From a checkpoint of a small mixture-of-experts model trained on Wikipedia: 93M parameters.
Below are experts of layer 6 (counted from 0) of a mixture-of-experts language model. Rows are named router (the router's row for the expert), up (a neuron's input weights, with its number) and show model dimensions 384-511. Each number is 500 + 40 x the weight over its row's rms, rounded and kept within 0 to 999. Numbers have three digits each.
After each expert's rows: a language model's description of what the expert responds to. This comes from a sample of Wikipedia text that the model never trained on.

# expert 28
router:488479509522535454513522517496435529534482552549570468491497451547483472572563468529485536556520444446496492489542479503485504524523434497453492485557476521563508483521540517469472542530589509544512510500476496434506467480466498480453546523486447521451537533517519514468487544539546504525502499484501480560530581532428502505450506552535533503512510483555465515452553459508459502523494
up0:436575399497503489370568476529428520420511486492496442532495454453405460499497535508480527542509450457529522512515506493551497512497438509533492443475492461467455485538603528470515472442428466512551548517516383491493458463501508566470463543471499538457563532493511431486510484425455506482483542492477537535504469503554467414541513487526496508488530508512457530516461537472484441490522
What it handles: Past participles after was or is, e.g. released, used, located, served, known, and media nouns such as film, song, album, game.

# expert 8
router:399462457519570415501518517463459486554530598461480582432463505453465446483488482494503541512489470454538563494545530475521518517454456545485423532480474480485597498529538572463548510478509529549535522478496535471519522449468553532563597515504499511550575527478489488526446413507519550557443509380493432505493510497486490459521570496493525471430466460483419442465513439477516515517475
up0:395463502462436535466516399499623479478457530432481543505488489556473463479529514521511467563593543529505434495442468549506513508481496520535496538487494502517532545541568560513499506499485535516507566517477575551527525522421441491481553510486490469474527522494494521574551472487462458421427519464473464555441488423465467517562522495494543501459501452541443477505511516550414516498506
What it handles: Pipes, zeros, dashes and line breaks inside sports statistics tables, plus markdown divider rows and section headings like ==See also==.

# expert 23
router:504480541513531427530516530474423527464521482466498467454469503503477554521534507497518561518558406494498539489568525477499573483446456548504473504556488566546530493551465540528410532434503503493540519469470538440477455448505530493514547541486440572488542478485521459518524513538511466496481479481512476493549580585516429505405531495494550463490506582528416410521571515462423507551582
up0:509523479511532460498545508509568504509573489483498523430512516435498501476459474507472485479467484550461533558502512436568527574529487550523548465440525534538525398475535502487486516515576544547468539523555542457488488518477551512476511612519498453474500502547447489522512556501484487508455517507463490509584490473519498581477503515465512470422590466535552513494441539452480455477483
What it handles: Nouns and pronouns as sentence subjects after The or a period, such as years, season, It, This, plus mid-number digit groups.

# expert 6
router:508506539506545473495474546438488481446499529462596494460501532481472510501552431548469549517592543432523563470515527482453501506472477474464464559537394502494529510540506498549492449452512506514481548489470484535488479455506490558502504531503536573464582606465461542497554479460526445516443532502503446518534519456437487520433530506449485475464524481540434520470473511483482475478523
up0:476459497509537527549468415493476484464445443524510475464414541472479530491564461447458486601558461506492545524501468519477483515394528515515507496520447513482513565490484504466474506459505532504512562507498508531444512493448513468468470525566501465498454554569530447448545491508401446518473458552488542494480508433487454508486526509491545474506534464435465502540492525508475485544512
What it handles: Given names and name pieces in sports tables, results and credit lists, e.g. William, David, Robert, plus country codes GER, FRA.

# expert 18
router:476447472509532463518530510548481613579474508562471539464535505513574489518503542512552539592523497507491493476507490444531489435458521540511453431511456511474520451516558498474523460550502523511521521539497573512556442549496468518473549460538510495465508566456481480458489554468492435512444436457500499503556550566493431494552435453602568457419561514527448464531583458503495514487518
up0:396589533537506500496551425566555413511509500527505539452483464536553509520540479457551531564448511516541441467620517558501526488501493517402443497456530537496415457463487527564460516531546525517500480458508506475552499429518482515531511500554529508573528480475458423514465487436562529488430514451435467496517573510498506438452492454497467485484469480500459495500524458454496472498516
What it handles: Table cell separators in election and results tables, plus sentence-final periods fused with words, e.g. s., ing., ".

# expert 17
router:488555528532544464517502514443517492528446443551430570503511521480545511524575517494492458522503492587515468541523434470492546570500477474470454441512433468480496477615547537471477448515493476567557556471481504522537480478530538458526514474535523523488454500477482542556495559461497436476434501495510486517471500464470492457414506522544553555467456563528478503571525460464514546503482
up0:552545519538536530546543506457512528484484548502494444486599496492467483554516493500485471459550491520478416518525479464467450593543413527484492547529526568469562465480463492516509505455522535487551500529447497500432523510446495466508550501492550414522508436506448547577462492480434491562518501483490461538534487501453477535426466487524522483463479516432495452572482546426467512492560
What it handles: Auxiliary verbs and clause-linking words like has, had, with, when, while, until, plus infobox dashes and field labels like Elevation:.

# expert 7
router:442481541500516455495565455453486522543471517549523431471543526487497560527540516487561496551562384390484499469540550476509540486526500520433503447565463528492526456519525490487512544478471487521448417473521497490472454465511565495568483487496477554529493532511475412532459476533502472500460476472530525512482557523495529482515489530506494472522563549485510484520506420532469482484559
up0:439503494514507465518475461507503521498521499557708501482388478457433520406557444538442533566563492460495478529471543440613464549454475470513510537502551487464461459430405507490506545501511616466489499561521453546553504513449492473596516506446472522457530503530535403494520482517570503497504507487451533473488486473546490468472496533526512521526400538448485460478499532549493506532517
What it handles: The article a and the adjectives or nouns after it in biographical descriptions, e.g. a, another, professional, politician, footballer, former.

# expert 2
router:493543492523583504494516505445535537513469517556545447497455493534505610514506534557470468569528522477496476476537456415459502467412509629440491513466433544425490501523515501460558554444500457496502555472500507493425446455548516506476482548547524519473503470509520534515476562452495488510478511497480523463557511468518508435470512488515500540467465460399450440505552500448531506455518
up0:479524493550562468524495466473460445531514472491487519567509577535514462560472500471528505526477514505475477491562568538560557493478538515527528522491441433516504480479486562448505450550527516499510509495500569448456565452524517458567474467545516517503501533550494415483499415491511545600501445509460523490514505530515472514523443483529491518500458517512551542446545451517527510490460
What it handles: Pipe separators between cells in results and election tables, plus colons after infobox labels such as Written by:, Genus:, Starring:.

# expert 16
router:488518493483490523498546477486545580525474469490532498505547506503622568511566506483507552528520436518470484550511511477546491494475459589415501540489513522504470454495454518533476406511504472482552499511584498489455441451523564504510513486539500483495599558518452517461503495548533457511534496472514462546533617613462544487479517489478474467556501494561454480552522460482507424554514
up0:512461569426532494514504507498472438589498460500529400537546466472513483581573583522538493522500465487425520531553425503464482487468447573478417469561503467446549542511501488441481458519558513530556444542370549468536523449483522498467502547485488488506578522413501498486486538488467493531484578522523556526485496546515570522479473550491497517488551508471498579505483499466520467443500
What it handles: First word pieces of words split into several tokens, often consonant clusters, e.g. St, b in boring, fe in feed, Ref in Referee.

# expert 20
router:419560526566495482475507572530504503527454509523491505491500540487553520520507479475474491520554487443488485521476533487515536481473465550468396464452476507550543581527397496517457410433492501535545566595456533547462498498526565442501464466570466534493540516487440518475537486439515515515480538524472515458538546481470478485476518487492464470502455474513403456490492524466456474528490
up0:472490616499485478460496466446458456483506474413500458491497535453418532522512450517461458511523493516521420463473453497444444564513513472369550471560490505489469497496535525493507475527488574498503570457442504530542536471512471485490541502454562452516522571555540423538513520439457531470533527500497491547519505444440524521586431487583573454459509507509464495500588441475535436484529
What it handles: First pieces of foreign or uncommon proper names, often capital fragments like O, Ar, San, Kh, Sh starting surnames or places.